config.yaml
router_score: "softmax"
normalize_top_k: false
qk_norm: true
init_std_qkv: 0.0399
optimizer: "soap_variant"
Below are experts of layer 3 (counted from 0) of a mixture-of-experts language model. Rows are named router (the router's row for the expert) and show model dimensions 0-255. Each number is 128 + 32 x the weight over its row's rms, rounded and kept within 0 to 255.
After each expert's rows: a language model's description of what the expert responds to. This comes from a sample of Wikipedia text that the model never trained on.

# expert 15
router [126  90 125  94 114  92 147 145 137 162 178 101 135 113 102 139 115 132 112 126 121  91  87 161 137 106 110 148 121  89 155 190 158 159 157 175 146  93 152  93 121 119 109  72 172 115  85  85 149 137 135 103 118 132 139  90 119 166 119 140 178  93 111 114 168 105 149 159 143 133 148 146  45 114  86 135 118 104 157 139 135 169  96 143 115 116 142  87 109 136 149 163  83  96 137 142 140 196 118 163 115  88 132 152 151 123 129  87  78 121 112 158 116 157 207  96 101 129 140  94 117 161 106 114 150  35 150  98 138 137 103 160 101  92  60 184  83 126 135 128 141  51 156 142 106 179 145  93 131 158 150 111  97 141 176  97 194 160 118  96 153 121 121 131 164 122 122  94 143  82 110 107  73 161 185 201  71 158 165 147 118 107 128 101 162 158  82 139 143 133  97 161  89 117 135 150 130 134  85 139 214 140  95 151 123 114 156  23 129 118  86  72  90  91 154 126 200 171 156 136 139 151  94 154 136 155 171  38 146  75 130 142  88 123  84 137 110  89 113  92 180 119  92 114 103 112 116 110 138  98  92  80 146 127 129  66]
Relational prepositions. Prepositions linking a noun or verb to its complement, mainly of, to, for, against, about, as in "standard for exchanging".

# expert 1
router [139 111 132 110 102 100 142 111 153 166 195 133 171 199  76 144 152 152 138 136 119  85 119 109 133 100  61 102 136 160 153 163 166 145 173 119 100 118 126  78 149 107 119 149  90  66 128 154 125 135 139 156 140 132  99 149 106 120 122 147 138  91  67 112 169  91 133 132  97 130 167 166  80  90 108 133 126 157 132 105  70 118  96 171  92  86 139  76 124 120 145 155 104  78 103 157 149 166  98  98 101 116 170 132 167 107 169  38 126  92 127 140 186 184 190  92 104 166 152 117 106 158 103 128 110  95 138 150 145 146 107 148 148  80 109 159 110 149 120 130 138  64 155 122 109 147 134 112 172 133 137 139  77 179 132 114 198 138  63  94 125 138 119 111 127  94 100  87 140 115 125  84 123 163 140 194  84 131 171 134 108  93 106  61 148 169  92  97 170 110 113 139 107 133 125 102 195 149  98 163 166 159  77 182 139 124 164  64 137 119  76 108 104  82 173  97 151 123 146 189 121 152  88 156 136 186 132  79 141  93 145 172  56 148  75  98 145  94  94 102 186 129 103 140 141 121 100  65 195 127 110  91 168 124 152  86]
Locative prepositions. Prepositions of place and time, mostly in, on, at, during, within, after nouns, verbs or commas, as in "harbour in the", "In 2001".

# expert 3
router [155 122 116  96 108  93 109 122 146 162 154 171 181  95  96 122 124 193 116 171 133  89  66 156 147 136 104 125 174 107 142 131 179  84 160 102 125  96  81  84  99 166  79 139 139 120 134  68  97 154 172  84 169 157  85  86  80 140 114 135 159  78 117 143 133 122 148 111 146 112 144  88  88  93 100 107 132  98 125  76 120 112 123 130  94 150 138 107 108 132 161 148  71  81  74 113 149 162  89 111  85 119 139 125 122  87 169 125 155 109 151 178 177 143 168 193  78 167  88 138 116 147 126 115 153  84 162 137 161 157 124 124  90  75  94 155 117 179 142 120 187 148 171 110 138 178 108 106 137 126 134 150 114 165 122 118 177 164  49 129 129 126 136 123 103 157 111  66 149 103 127 104 133 176 131 116 109 136 140 160 128 112 195 107 108 162 134  94 164 126  97 135 104 144 190  85 159 163 116 150 170 140 109 186 124 140 178 157 156 126  30 136  74 136 123  99 202 154 137 164 124 162  64 114 109 170 153  89 135  63 138 128 129 158 103  85 125  51 124  96 187 150 147 185 148 139 131  79 105  99  95 106  86  93 113  71]
Determiners and table cells. Articles and possessive determiners such as the, a, his, their that start noun phrases, plus the pipe starting table rows.

# expert 5
router [141 134 109  92  97 115 135 146 153 150 110 139 167 159 100 162 169 180 147 143  99 120  56 163 130 104  74  77  83 132 102 164 145 125 157 116 118  78 115  98  59 133 125 128 151 143  74 140 112 111  96 189 128 154  58 106 134 166 106 123 160 142  74 131 187 187 102 164 118 101 125  78 120  52 149 107 162 135 127  79 168 171 151 163 134  94 161  73  31 155 160 171 139 120  76 145 152 137 132 100 123 110 145 147 157 137 161 145 152 100 121 125  90 130 138 167  80 154 130 122 118 159  96 126 181  93 138 149 155 131 136 135 115 117 145  85  74 196 109 138 153 128 150 135 149 152 115 122  95 171 122 125 137 122 121 130 145 185 103 125  93 147  70 114  96 115 149  82 162 141 100 108 163 129 120 190 134 149 187 179 114 148 130 115 184 141 126  88 183  90 114 141 129 158 162 115 147  97 135 145 135 127 139 116 159  75  89 129 132 116 108 137  32  63 179 113 116 149  72 143  76 200  95 144  61 133 182 128 114  98 155  66 135 127  97 117 158 129  95 134 176  97 177 112 202 143 102 149 141 102  92  56 132 105 135 150]
Name word fragments. Short letter fragments inside proper names and foreign words, often after a capital syllable, as in Pa-in, E-in-dhoven, De S-ica.

# expert 8
router [124 149 123 118 107 191 136 127 145 127 126 170 192  89 113 178 157 164 103 134 122 115 115 185 157 161 156 124 169 133  90 162 161 124 182 187 131  69 103 111 106 108  92 138  87 156 123 128  77 168 101 142 105 137 131 142 142 167 132 170 179 107 117 135 170 194 100 180 116 125 144 108 141 101 147 112 150  98 157 133  96  84 133 120  90 118 160  70 103 122  83 145 137  81 109 128 173 173 123  99  82  93 150 199 148 156 131 102  86  79 110 157 172 125 173 128  84 120  89 165 104 190  42 140 155 180 151 115 146 123 170 169 127 130 139 114  68 161 141 122 130  80 107  77 145 138 140 124 153 133 182 183 102 154 164  90 132 180  80 143 129 121  96 115 114  95 114  86 118  96  98 136 167 155 162 147  83  84 153 135 129 120 143 103 144 133  87 120 158 154  99 117  37 147 176 121 126 108  89 168 103 158 125 192 136 110 153  49 149 126 153 149 135 157 175 114 210 119 110 119 127 181 143 146 101 131 177 140 157 117 126 113 110 154  81  95 113 136  92  96 194 102 130 139 174 127  85 187 194 114 119  71 128 110  79 113]
Past-tense endings. Verb-ending pieces ed, d, ated, ing completing words before by, to, in, as in welded, tasked, landed, estranged, and adjective endings like -ic.

# expert 2
router [180 156 186 104 111 150 130  95 158 117 123  71 178  84  75 174 188 156 109 115 157 160  72 133 173 136 139 151 108 119  97 200 188 127 145 164 103  64 130  85 145 116  89 182  85 128 131 114 135  89 129 123 215 135  70  98 134 135  65 133 131 152 124 142 161 100 105 128  84  89 134 124 151 178 136  66 165  31 173 125 107  75 149 128 112 118 129 117  86 144 172 122 168  15 133 172 166 173 111 106 177  65 157 136 148 113 139 101  91 143 124 119 152 136 140 161  97 165  84  98  97 162  86 120 149 144 150 106 124 147 104 153 111 157 115 147 124 112 177 192 132 124 192 125 161 177 146 147  92 154 132 110 100 149 115 146 148 167 132 131 123 129 162 100 186 163 141 121 149 131  99 138 109 186 139 160 136 167 164 132 151 132 133  80 115  86 126  80 104 114 127 130 117  55 142  95 101 131  51 118 198 118 126 149 150 127 126  74 154 137  79  94 118 149 169 116 137 100 134 118  71 171  83 127 136 127 162  92 130  81 178 105 149 165 102 154 102 113 132 126 124 135 105 162 134 139 102 115 126 126  63 119 148 110 134  96]
Mid-word fragments. Word pieces inside longer common or proper words, usually followed by a suffix, e.g. emb-ry-onic, garb-age, sp-lin-ter, G-ide-on.

# expert 7
router [108  95 126 114  86  81 145 158 153 173 152 158 180 132  86 151 109 129 120 161  93 126 124 193 131 126 103 119  80  96 171 141 162 114 156 222 115 103 118  84 131 115 161  93 134  90  91 133 109 130 150 146 199 156  90 108 143 152 100 178 112 118 103 101 148 127 109 121 144  94 161 140 117 124 119 112 115  97 148 114  83 150  84 140 125 100 143  93  90 115 127 151  51 113 152 119 157 148 123  59  75  96 165 171 145 133 203  74 117 134 169 172 155 110 149 104  78 145 158 110  79 161 123 144 167 116 163 114 121 117 104 148 108 105  62 167  85 138 125 110 138 104 150 166 171 132  82 110 117 112 124 117 102 150 150  76 178 182  71 128 115 157 134  82 121 124  86  98 101 113 140 120 128 158 132 158 119  87 148 143 125 101 157 123 145 137  98 121 127 104 109 163 143 101 126 154 142 123  70 214 176 160  87 155 166  21 145 119 129 132 107 126  71  94 176 110 169 153 155 121 108 150  95 151 123 161 137  56 128  89 121 135  75 159  75 115 108 102 134  77 135 140  58 118 126 135  82  73 163 176  55  87 130  63 147  62]
Copulas and auxiliaries. Verbs right after the subject, mainly was, is, were, had, has, as in "Niño de Guevara (1541 – 1609) was a".

# expert 12
router [119 128 127  55 116 128  88 104 157 153 104 126 122 158 146 120 135 167 109 147 129 105 112 131 126 133  96  80 127 178 112 167 139  59 153 204 135 104  80  35 135 102 113 147 195 105 146 109  93 139 133 155 127 115  80 103 145 157 121 145 132 109  78 163 148 160 178 169 155  79 117 143 126 103 123  70 162  95 162 115  65 126 123 111 120  82 165 152 149 142 105  93 106 110  75 108 162 158 147 131 123  65 133 135  96 115 173  61 109 112 127 163 144  71 109 139 112 184  66 142 121 130 127 115 150 134 166 103 191 144  98 116 125 117 107 171  73 143 152 120 166 157 125 104 144 134 159 107 116  74 134 128 141 206 131 143 137 134 136  83 173 168 145 139 149 102 129  68  96  91 140  85  91 175 170 168  69 108 187 112 118 124 127  75 154  99 126 142 140 127  84 136 117 127 182 127  88 138  97 151 106 179 147 134 152  67 145  57 189  71  92 129 111 114 184 101 129 138 133 141 109 166  93 131  58 121 133 117 185  89 143 131 120 191  78 103 148 124  60  83 165  72 180 139 158 146  95 166 129 165 100 112 171 137 124 141]
Noun suffixes, kin. Noun-forming endings ation, ment, ity, s, plus nouns like University, father, daughter after his/her, as in delegation, documentation, findings.

# expert 4
router [146 147 160 113 105  87 132 131 162 141 179 116 168 123 122 151 163 147 160 100 104 127 119 162 172 140 109  68 131 153 148 149 174 101 159 184 138 128 118  80 120 143 128 190 170  51 105  61  86 135 136 118 151 160  84 143 157 155 126 132 134  96  89  86 151 113  96 104 105 160 153 119  78  96  88 134 151 108 158 132 139 105 129 134 129 118 179 130 108 112 134 172  81 108 122 105 159 168 155  81  91 114 189 168 120 167 179  81 141  64 145 105 164 178 184 119 115 165 121 145 123 182 112 149 104  83 167 152 146 182  98 139 144  84  87 157 120 119 153  92 122  77 148 176 107 167 174 105  94 138 112 114  64 161 163 105 161 156  80 108 174 106 129 114  96 138  94 121  82 104 147 116 114 176 169 137  68 112 159 160 136 126 146 113 130  97 116 155 186 110 101 180 120 128 136  92 161 151  97 159 174 112 125 141 165 101 150  38 128 109 126  77  85  67 197 104 157 114 133 135 109 189  88 126 123 185 154 100 116  91 176 162 105 146  92 117 131  85 107 118 203  97  86 113 144 147 103  79 109  79  78  74 164  95 136  95]
From, capital letters. The preposition from, especially in age-range statistics, plus capital single letters opening words or quotes (A, I, E), and some table-cell words.

# expert 13
router [105  73 142  76  59  55 151 151 161 163 175 186 142 133 133 161 133 121 182 132  92 138 133 110 197 120  66 133 121 115 135 161 159  91 160 192 137  97 121  96 132 111  61  97 117 136  95 150  79 174 143 102 174 138  95 131 111 195  79 142 169 159  96  99 164 120 115 105 110 135 159 118  73 121 128  75 173  73 161  75  99 102 125 129  61  58 136 160  96 141 142 133 122  99 154 135 177 154  82 145 126  75 135 145 115 121 170  67 113 111 188 140 118 153 150 133 113 170 111 146 114 176  87  91 158  80 181 139 140 136 100 136 104 118 133 147  81 164 139 121 180  81 126 136 119 128 111 144  96 142 106 120 105 144 141 137 166 165 111 136 138 159  90  77 119 133 121  74 121 118 127  80 158 159 138 188 106 108 193 138 136 118 143 114 123 133 138 140 145 110 114 152 130 114 157 167 159 109 121 190 161 164  77 139 156 130 109 148 151  98 156 141 108 134 161  66 179 115 155 180 113 172 132 104 119 132 149  98 190 103 169 150 124 140  82  69  96  24  80  80 178 146 114 110 147 109 109 109 134 144  86 108 159  60 132 141]
Separating punctuation. Commas, colons, semicolons and table pipes separating items, dates and infobox fields, as in "Branch: British Army", "November 9, 1908".

# expert 9
router [136 128  47  72  89  91 147 135 140 141 168 128 175 151 104 162 107 105 102  51 106 113 126 144 113 116  90 135 168 127 149 186 158 121 168 193 148  92 129  87 159 150 160 129 117  92  72 112 118 147 171  83 155 175 102 107 101 145 125 125 159 106  72 112 171 112 108 164 106 120 160  81  83 111 108 122 205  96 128  72  96 157  91 136 124 131 186  99  92 130 150 190 128  87 136 151 178 165 110  99  88 142 128 128 139 148 146  72 113 119 128 170 120 134 174 141 128 142  77 119 101 142 100 143 137  46 185 144 161 172 142 149 100 102  96  91 105 187 119  85 144  84 154 181 127 144 132 139 130 171 101 167  82 187 153 132 169 169  97 119 142  91  90 109 110 137 140 103 107  77 106 102 115 150 135 183 122 108 167 119 138 112 116 131 157 122 104 120 175  96  85 138 150 101 124 126 130 166  94 175 190 140 125 183 148  95 145  75 127 103  80 124  76 117 173 119 161 158 128 108 128 174  72  92 163 134 183  96 109  95 127  98 110 141  69  79  98 140  49  89 188 117 139 115  83 135  96  67 150 117 107 117 100 143 172 143]
Word-final pieces, scientific parts. Plural s endings and inner pieces of technical or compound words, as in division-s, Micro-c-limate, Micro-so-ft, plus stray spaces.

# expert 14
router [128  91 124 101  76 122 105  93 154 203 152  73 169 162  94 186 120 133 173 161  76 127 111 175 158  76 109  67 137 113  95 168 168  93 141 189 103  77  93  85 148 112 161 131 178  86  92 128 125 132 105  92 173 153 100 140 115 175 110 140 152 126  53  91 138  89 120 151 103  84 131 132  99 134 158 133 159 119 123  87  65 121  98 181 106  79 168  67  98  95 131 154 107  44 117 154 166 183 150  99 108 165 159 128 127 172 156  86  93 108 152 164 145 155 164 112  92 186 126 157  76 167  86 138 136  97 173 156 138 142 110 111 122  67 108 171  86 135 148 159 155 115 149 151 150 170 173  99 161  94 128 155 104 160 119 138 123 176  87 114 163 165 114 119 123 114  80 119 102  80 148  91 112 149 144 184  86 101 180 170 122 185 137 118 131 148 127 113 162 128  78 178 121 126 198 108 141  89 117 148 162 158  92 127 189 114 164 118 155 135  98 109  63 117 181 140 153 122 130 171  94 148  76 129 109 160 148 121 193 107 148 110  90 158  72 123 101 110 113 114 156 105 136 136 165 138 101 112 158 112  97 104 133  97 146 116]
Digits, negative prefixes. Leading digits of years and numbers in lists (2003, 1808, 12.6), dashes, and prefixes un, dis, non, on beginning a word.

# expert 11
router [154 161 207 101 109 121 100 152 167 170 112 137 183  94 104 137 146  88 145 169 133 176  90 139 128 116  88 128 171  70 159 177 157 125 119 161 117 116  52  88 160 107 125 101  85  96 193 105 175 134 155 149 134 168  96 142 144 153  59 124 199 116  89  92 154 150 152 122  96 151 180 123  84  64 137  75 117 120 174 113 121 123  87 160 111 145 125 123  69 116 144 122  52  96 113 134 153 161 130 120  65 133 122 131 143 133 159 103 184 122 109  92 119  84 153 118 120 136 115 125 111 150  74 122 148  83 149 109 163 164 108 151 141  84 108 158 110 132 144  84 155  96 144 168 150 145 152 125 123 156 158 129 105 140 124 125 147 150  84  99 137 127 124 126 153 133 112 104 139  77  85 135 130 144 125 150  83 144 167 187 105 176 178 147 114 111 171  87 184 126 106 123 124 170 165 124 216 118 146 157 178 171 123 146 116 114 187  75 211 142  95 143 109 129 212  90 128 113 155 142  97 163 129 202 142 118 184 148 161  32 170 111 117 121 100  96 110 100  71 114 108 128 128 118 124 144  87 152 185 158 110  70 138 135 115 127]
K-heavy names, codes. Letters and pieces in names and codes full of k, K, W and digits, as in Sik-k-im, Kuk-k-onen, Kn-ock-breda, WI3XSO.

# expert 10
router [104  92 140  78  72 138 186 123 169 139 118 102 168 111 122 166 109  52 159 170 106 142 121 167 170 126 121 114 148 109  86 155 166  77 151 164 129  91  30  93 137 126 112 144 107 151 125  99 165 156 122 133 153 133 107 158  80 125  59 137 162  78 109 109 180 113 170 114 141 126 168  93 163  75 143 115 155 130 122 136 127 132 118 136 104  99 181 144 155  91 111 154  77 132 122 145 144 155 124 129 113  84 137 121 119 173 115 105  92  91  80 147 103 121 121 103 143 166 124 103 116 148 116  37 171 188 161 138 161 183 112 121  66 109  53 159 130 116 185  90 155 104 128 104 148 111 157 161 134  97 179  86 105 201 166  69 108 148 118 138 115 108 105 130 148 132 118  86 176 115 136 105 145 170 131 159  76  98 146 184 133 166 127 109 126 139 143 166 186 132  53 107 131 119 136 175 148 188  71 164  74 156 128 126 132  73 178  99 129 149  87 157  94 167 184  79 141 137 121 132 115 144 125 107 160 150 126 133  97 115 171 109 117 173  95 115  61 109  81 137  92  92 155 144 171  90 114  96 117 156 103 128 204 175 121 131]
Inner word stems. Middle pieces of long words and names, often before s or a comma, e.g. Turkmen-ist-an, Adoles-cent, out-com-e, Alexandr-ova, South-east.

# expert 6
router [104 120 112  93  82 107 154 145 122 171  74 136 141 125 153 165 129  75 153 159  94  86  92 120 160  95 147  68 171 107 135 172 170 143 144 144 150 113  87  93 100  79 113 124  85  74 105  84 141 207 107 179 112 132  73 138 114 184 144 175 125 103 140 169 157 176 177 143 133  65 122 126  86 129 135 134 183 114 173  95 104 114  97  94 127  92 157 172 122  73 107 153 120 148 110 142 168 183 137  76  72  90 106 120  87 100 114 138 151 123 140 139 117 195 159 130  68 170 111 101 120 133 106  65 162  48 185 155 153 151  86  94 116  88  78 151 129 153 141 106 145 175 173 135 168 170  92 123  39 157 126  93 119 145 160 124 129 187  95 102 129 146 106 138 118 109 103 115  95 103  73  82 103 153 138 152  77 119 146 200 131 130 162 136  91 139 136 103 135 129 120 117 116 140  93 132 120 163  71 143 139 146 120 138 143  82 174  79 127 135 118 138 114 147 208  66 112  61 123 129 153 145 111 154 129 112 119 103 114 139 114 176 103 171 117 128  54 120 110 103 135 120 113 143 208 134  83 125 158  96 138 135 150 150 120  71]
Place-name pieces. Letters and pieces inside names, especially US place names (Los Angeles, Fort, City, Carolina), the letter t in Whittlesey, and year digits in tables.